Weights of a small mixture-of-experts language model, trained from scratch on English Wikipedia: a softmax router.
Below are experts of layer 3 (counted from 0) of a mixture-of-experts language model. Rows are named router (the router's row for the expert), gate (a neuron's input weights, with its number), up (a neuron's input weights, with its number) and show model dimensions 192-287. Each number is 128 + 32 x the weight over its row's rms, rounded and kept within 0 to 255. Numbers have three digits each.
Before each expert's rows: a language model's description of what the expert responds to. This comes from a sample of Wikipedia text that the model never trained on.

# expert 7
What it handles: Single capital letters or short capital pieces inside acronyms, codes, model names and initials, such as ACM, N/A, DC-6B, W. B.
router:143091161119083185114106145131110131107079103099073142087142151121114134090103141123131141121102131081178131138075096076120197153092081116129081086095073159103103183122088201085165119061140108094202160161146106112083096201127165114142165102083110193116160150126117108181107087127120192112
gate0:140162145149099077095103112105099186133159158186150123131122175177132135098092159166138126159151177146098084105100078118120095119125160112125064136124073180160094120172126151162058173154182086095144113103059073094179115098078148112157172017092145122102060203126168153172069099113148106124
up0:139123147119109144123077083095094172132139104103125209158079130110189083113165087094115126172126082108152158124107143138103104102121182150073081106082112106062114192140097111154127142094137184106111097127047182171124095106097090106137091102190151093114137133167109174139135133185166100130
gate1:130175064146153125117124079134096125158122104094128155143111165131122062121139129191188143106164141127150124115094097133095119098157142104098107131132117132131111156122089161126074063154143116140147115083125061148099097184090080115099061072132184112141086142130153119204125137149155089092
up1:123129153096049194141111124072146131109151144138128211147062142156148125164149127080173093117106202157104080171116156085111105146126144137114098076099189114158094171112109149160156092108090123105144098105122071142159114135127160133153175108087084117100088158093161083169103130202137105119

# expert 43
What it handles: Word or word piece right after a, to or be in running prose, such as a lot, a weekly column, a bipartisan group, able.
router:108136046143134133110101160096139136144199149108089140175110135117048141145202160180111126138130109142132178146131195137159080109179113181136057057149123112093146143160089131128165111155147134124170095138129118142203131163054085143142070104122178135132079143105115166163138178110113115128
gate0:121125111134153158125076152110145147177106164111196143137137125147123122108106196103146104159218104173132147127133100159127089094112105127108044126139142125162145156109124114132128181143102137129081158132055147164133107105106158116072082171175150116138104090213107173089103121116158152151
up0:126122151123117181161120152103143098087140149106119140132055120117160140077126123145119142189150150107169135122121102078121124089104166113137149164055126109161047133140120123080105088182131181089157064153093045089163073140151143122092085103172069107107142097121089156152084128160100166132
gate1:153116134095087093207156110130127112142164112103093126069087121131163207084143114138182178140121114134115105146149155111122118095132131112148087130082166103078165138105084080175082119122141070179142150130087143134120073118144160185174129105195197104118116102127159111117132172098067164126
up1:122130141135207174142128081111153142157159145140046179132126141094114161108121091141127137086129225096134158095119137136158060141081094160104078152112114094114147111145149159146115160104108090152134141104150111136150166192146148112121156113080127144171118119092165088076138118142138091121

# expert 31
What it handles: Later parts of compound proper names for teams, places and organisations, such as Hilltoppers, Nightwish, Westmorland, Coast, Creek, town, wood.
router:138113135124176095133141146113116151144106172165113226100166141146180098123149107103092118145122156158109154099055161060102131134110158093126103144150092096180123191096125172113163122186190133084142164109108089132049173154044165104142154157076131124139086174105204101121114064133106097110
gate0:120102083094127068050061137151173121123111157135138146143091162132164158157135182120131099187124138191192123070100075131089124134089189086164101161122098151086110090195120099161118128123172113144160174138074159147106078113133148092133132083124146138136142160187143110117052192145118127145
up0:122102084115112125127156136079178130096123107134101080183108089089151142150129133136084129152147123138081119099109129131085122113133174117118125108095112098092095137118121158160096097096164165124127142156126099134136060163174096099118032067159120134149094144168093183116102185101192108160
gate1:067071159169118081133158081114114098140109090096099190156181131135112177127115054122067173103150139095136137140082079111141139092137124120151112130081136072131156124137139131159092115126120059124183093133134118135101063120129076125128172055165085137146131107139106042149136077160123129109
up1:059132108125110163094112112081161143122107143136103133126154129133173140136108099114008143094099223138099110211094094096143168117121106147120113152164095153146131128154062100154152149097109143092146142145112126084166146131110167179161213117113153071103086156122140179169093125148163129144

# expert 47
What it handles: Measurement units after numbers and dashes in sports score tables, such as 12 kilometres, 5 mi, kg, 14 – Smith.
router:181119121164076123061091134159166073129126131100112145165159144098132163130131119186188143125145115125087135130129133097095133154097139160143135110124122111146161068193126179129059129081131111106219099136230122114086107153117117109118102147096182147112119144124147142139113145112127129116
gate0:141125108184145135128077190119127182089099193121112110187168107131063082172140120124139093194179172142133142163158150169090133132106190134107151184161119193111153125152105079139096149132148076191109181117181123171145118132105141160165146090182156127163111156139116195160090093053139113138
up0:150115147150117100133130152128135133107152058143147110169167140121134149163100100150096091130174107142116133054137054134081079087133142118156118131144085100051101125150142094144086098096183108145117162205074105075120114124077074100092085143120082089117110099113152158200114122078152091089
gate1:144109171156145076148110132151119130128130117074153149111158103196132116128090129128150176119101141124117136177080073161130110105159112140107113137109168153180159152153046148145034108110101127131184093145138152128149060106136133127122123102160126117158076123133113142150086160160135136062
up1:123119173189146110106157138080116139127091158157195144155081180130113105189175128106075156137138132137125187112112069126156149150086170140105148104132154120105098082152194137099141129118117113081213127130205122197112141120094159196108153094079122125131142117107146158132157122144107120151

# expert 33
What it handles: Slashes, unit symbols and digit chunks inside coordinates, densities, measurements and ISBNs, e.g. 1,752/sq mi, 55.16°N, kg, lb.
router:132125126155057163069082179085132150113155124097140138118114146123151150099094145099183174120116182106139084165082134136103134148030100101131106133137119160140085112113166146128124117070118061086179142138146096096127080143195189116134154100131159113074087178128131147226175100182189147071
gate0:098102127183117101124088186113110137109078099099190111167073113160130147127071195122059062150149110151142088114094119137107099174152137118100112115118080181047127100170104116163134159118136128093089157083154126169048094107119113161125187155186200144182115108193142130136091099104091123128
up0:072126158129119129162135132132103152113151099105114111159094143150184132103091132157144121203169102111122149116192117154137129081107154134113113076116144129039106062132096122128097136133157123129113124134122130141066091109091097079205111071098133090059101168161115086148096095098105083102
gate1:156106149144076154170067127161089127124126069064137175175127151135090113152119096192125133126110139143110090155061142156118142088097144154149126098139097062151201141048132164118091104134148137132116048172140097155164138148157171182147153110201158120107110094053105163125142162118118130103
up1:111122129083136135119117120113193164115149090047172147142128132152113137152081140131088109153107162117154122154088125111106125101110120098175121096118141068136075129131227174125142106094093143141184164129151103110125106099110127158135146103104112118083101138139178113113109061174120148087

# expert 21
What it handles: Inner pieces of split proper names and rare words, often in tables, e.g. Le-um-it, Le-ic-ester, Ste-ed-man, Eutro-pi-us.
router:139178147085163080117110147148162127127082095151108193117108131125107081144174076176134164117115102170108195084204065144139123150193122159139166055136113112186131125176089137144136133184182175175101138131148105150114120103083114120146117107146130113147119120135094112087156119079101074104
gate0:120098107122168132109127109069111140134076163142161073119097126155131135159131162123116137171152098154125128136177112166060121149171133090108111164186152126068139120151090056122133107173137139162150169133103056148140136109137164100120167126145183122136158178127142105118146135099114143158
up0:124129129132122146131121154115114110117098083118135159195081133061175144101128126136138121195156164136196150077091186139081117091127105111127183164146126126126119103104106136150162100182149129109202088138112126064131128057055119135084082127167128082083155134177111146171078122115105146123
gate1:095127117118104104123128119189128056119132058035141141182123131192158137144126094128142089110118152180117164150134210112102059191145165129086105099103105191145088093142136151157192121119131049112186116152176124089144137148161133137169122106187134094166046044142044065106110120121126114133
up1:144105105116136136112171106115130135152147101197192182117159153105125122173146120139109166089127148211131139116092071144122146121096108092130208126122096161136085158172111146103074129148087159209131106133154107133188086140144143206134193153108150142096125117110110100106154080151131056130

# expert 23
What it handles: Word pieces and capitals inside proper names and abbreviations, often the second letter after an initial capital, such as G-i-rdner, M-emp-his, TIR.
router:102127177107060205107123169120183138120184143110143077145090139187079167121129107099151110123144136041074137103094139116059153081163132162098175118131135151078197071105105177115150087110174101158150172140157093138138122092096104117140126168093081145094155145094145151186174124159194125127
gate0:104115148121089135160124131110113166126169103131122107172108159169139120076132173126174111205192124145086107091156136137108028189136183131117108146150172115108173019153082092166164134151152163132126128113090114132125109094123141138103165133137143128119111154129198167131100111105122146087
up0:110201126131126133127137162161154143111175157146128116165121170078139105108157130137192098154214126103110126100163147154098155116120042129142214098092132078091130117210134116136156143093141099115076144195163160091144086115102152140109133037209071133141119118141085112142094087079079094126
gate1:102125167122149110194149124183146138138112091157084118066131125191187139113133102131140186159120199155081179138122160146120112082150189214112085068121135122189138136134153109197140108064122083111133160100127153126071055109071133112179139072093153120158163114148133097177168112121113136126
up1:125169131125145157103111131060151182138162155154092155159083125155118143120131114094082089144139219180143125108040121153165063126048107106129167115101138148142133116142155154167197119129165065145158172119129066174198151106100140147129151119114135097123150081121094161166089115182201122122

# expert 16
What it handles: Given names of people, often followed by a surname in lists, tables and rosters, such as John, David, Paul, Mary.
router:138118150140080132137113141160108197105132106109141075080135155089105163142092078135189151118121143121130105151096118142048160192066153117078143106117151199167082091114142122127119145065126075112143137116159089039127071173145195127144137092143091113075159150125119111114117132130127164100
gate0:105081122151185132142123118163171135076104203113161120166136130087137116150124140086127138082191131171120111138094135153124128151136076129113132154179081181106161124137129138125167144113112136164108136094108122151137125123101100149124118089156224049185105140117100211146136131078097146094
up0:163109139177098139162098147156114103115139113111144108166094176103104185089111122178058089171104150107161101115103136114129138106135152160095106120100144102098113168123114140166142080081115169148116106137123180125107158158167069171154069159147048107123124185123050185146146098119149118134
gate1:145151143085114092141149134120064144128179088109064149166089169117127169124087121121142118113106148146152147069073095077119196113147143151151153119156141121121101100180179112118080162088208149171137150134125055094184106071075124159131151134141120143125115118107095067127165140171107116131
up1:141149170116129148134181147164182140151167135134127117181179125088099108160120143107086117126139216118159198107069105108081132198112118110131084105096123142115119086137140131133147117040101121126152174119176130092132148191090216163172208124119088117118142171090165127137136116159117065129

# expert 42
What it handles: Nouns after the or an adjective naming part, side, area, number or population, as in northern part of, northwestern side.
router:146130172092126095128131181131079135149148154128147164139139151099093139113090105079102142136138133147182112134148156098144082025151100155101038179043157101069150203117118120089173158114143157110140097142100163096079097083127149130146069137112124115149166163105142136197191076161164135041
gate0:124090084098094133134164164117124126089149114143156149109146168116110133180103121114119108201177142103087069093121173070123138113076080124114136155137123146123090070130140110098160148121080112154169118097106168107169077101088151154133175078131094110122141094171166132169157156148129160128
up0:150086070154147121086113102131176164110098108109116169153118084110143109121112098156113130141139110148146145090124136107091111110145159132142120104135085163068095107192158163131114123075166105159099050160107139063096102143119141087109034126145101100084081126166109154183158143092095124122
gate1:159143145112116125150122192171055111141142104114142193133118127164104126098090127138161143154184143189095116150105097143201132156159167099153116192059110131093113085093101134179068128184127097137123071148168078073181113114092133112152142129116145129206089066133139115148101163136121115090
up1:086120107149163104089175116134100122159141114109158160124136105131166146142048092100109114124109161139139119112091069139110123144075172148110069108193101114114129178087175136127135096155097174132072160108202106089148099127079193142156128044090129156122109148127133126103079164147177168117

# expert 62
What it handles: Names of countries, states and cities and related adjectives, such as United States, England, France, American, British, often after in, of or the.
router:142117118125129125163076168157126170106088108059097084099174130115139159084110162153128143110120172140127094140101127114128129157080204107105082074143083145139112085145167143123143107073121122168199116159117151086207124153149123135145130090155082154161104168153086115172094129110147087146
gate0:122144157070115091045155091071139160171131098120146140161098168107110159145090102160081127141145104142183130139185107153127103128109149144173071146130037147097143091045140155070160104158141125165111145150103149176105129088117128137098083103134125152158131130126090134135106082115210091126
up0:134132146170149120173151106115126160129159174121104089146163116140132148154138092124095182149107123103137025100105113097125106107115141140136126095129135142097109198104063122128126146078199087126123079146113152059113124112112109141140063123110034107065127156114137130158063157127156165119
gate1:103124152104103096091126091162113060123101125103107157158099100136110158116055104154127177136151112077130123111099139067098087120107125145130151128085126058119149232112118113099124158103180128149174132105140108090162123173108150110193135057116070192111143095138098149114143138148110110100
up1:118103210158093134126201163116160114146154159139205097153048159151119102135088151048123121144112168194145180102116074108172082158119146184166117083054198089120158198144121121108126138128108162095102109084143099111097121080138160127127165092141141146062141114075157142131101118174174097134

# expert 51
What it handles: Sentence-ending periods and abbreviation dots like Vict. and c., plus byte pieces of Japanese/Chinese and accented characters.
router:192155180118095106099129106134112190117151074148110146081139142167114114121048087061141144118105132139109060116118166127110148143070119141093118045162122135102137069059125128119139146098129067120138144146151093129131116122129080105129159099118102154100103185174055104169160125150146099147
gate0:160157098147140108138124169087123168148163124168141133115130145101141144137113111103109151155169132188156114087080123127157096145159155154119092160184093181069164128151119098136025139148176092165112168103086105088095105109163130146108157121143137087076072143114189175136139157086126171096
up0:110124144148096118124086150099110126117135101091150120156073128162110146135207147098111092185166126100147072063175123125086194107135169168097175100070141140146133099145153143139215084105129100124108142168110146115110128119109157117133105077122149115110145135153089103115099094145139071112
gate1:126171093143132050140128104191170099141122074124096170175090095183192098158123085090140158135111147139140170103117145149137122125173099118154151073124104111125156144105148183186110118103131097176204087114118147128090151144110087112139185124094172165092110124161153108149103142147151136171
up1:109175132145113146077130153057214077139080113177118142175109190110085097154090081133146114156126110135148117089125130132148176132116133095108127117151094128148154091083131204160183087130119142091178130196144085160115156123122109115132203119074135152080134132125136109183091109185168154152

# expert 18
What it handles: Short letter pieces in the middle of foreign or rare personal names and split words, such as Sneha, Selleck, Chon-man, slept.
router:122131139088108218120100170096167164133135176127084141146107133133103140104195124179141097128121099099117172162158148113129135133193093189165192036168098096101185127100103158114187101149182125159122132136105112165202111125070088102141078130145154122134149167156128158136131108098150077129
gate0:109127122182121118114125124116114126140138154143142107182141139113100154146142092122139142138165158186162060122187115162089121147141165098172084114218117147069143111122138123107158150105126165174103085064098103149106086127099058064127100095134151075130137195203192117109106102094127148108
up0:150168115150101170152105092159166151075112096157147148193122093153207121134109088207072094129184173143137089107147103079168152106112118151086153157030064157206181052109134134133138102153172128158119117194129158135108100105083110136154126096140111071079134135115066177122156135123118136163
gate1:158130116094142128100161168152145107160123183122065157111107113155183190111127092130145134160115153137131122125095060114080163113183168171188137087078161100116133157142149124138173128101122101114145074153096130145170103116158123096155156052163125180087114140101163057174131110112121152096
up1:157058157171145118139108097048122173122080140124157157139126172179120158172155079137147128131111223112127143107143055079121094122104143108132118105109102153157112141102106182133113144049093138189175111105157089104168134141096130187156122095130137171077097093144121159146138112201126151107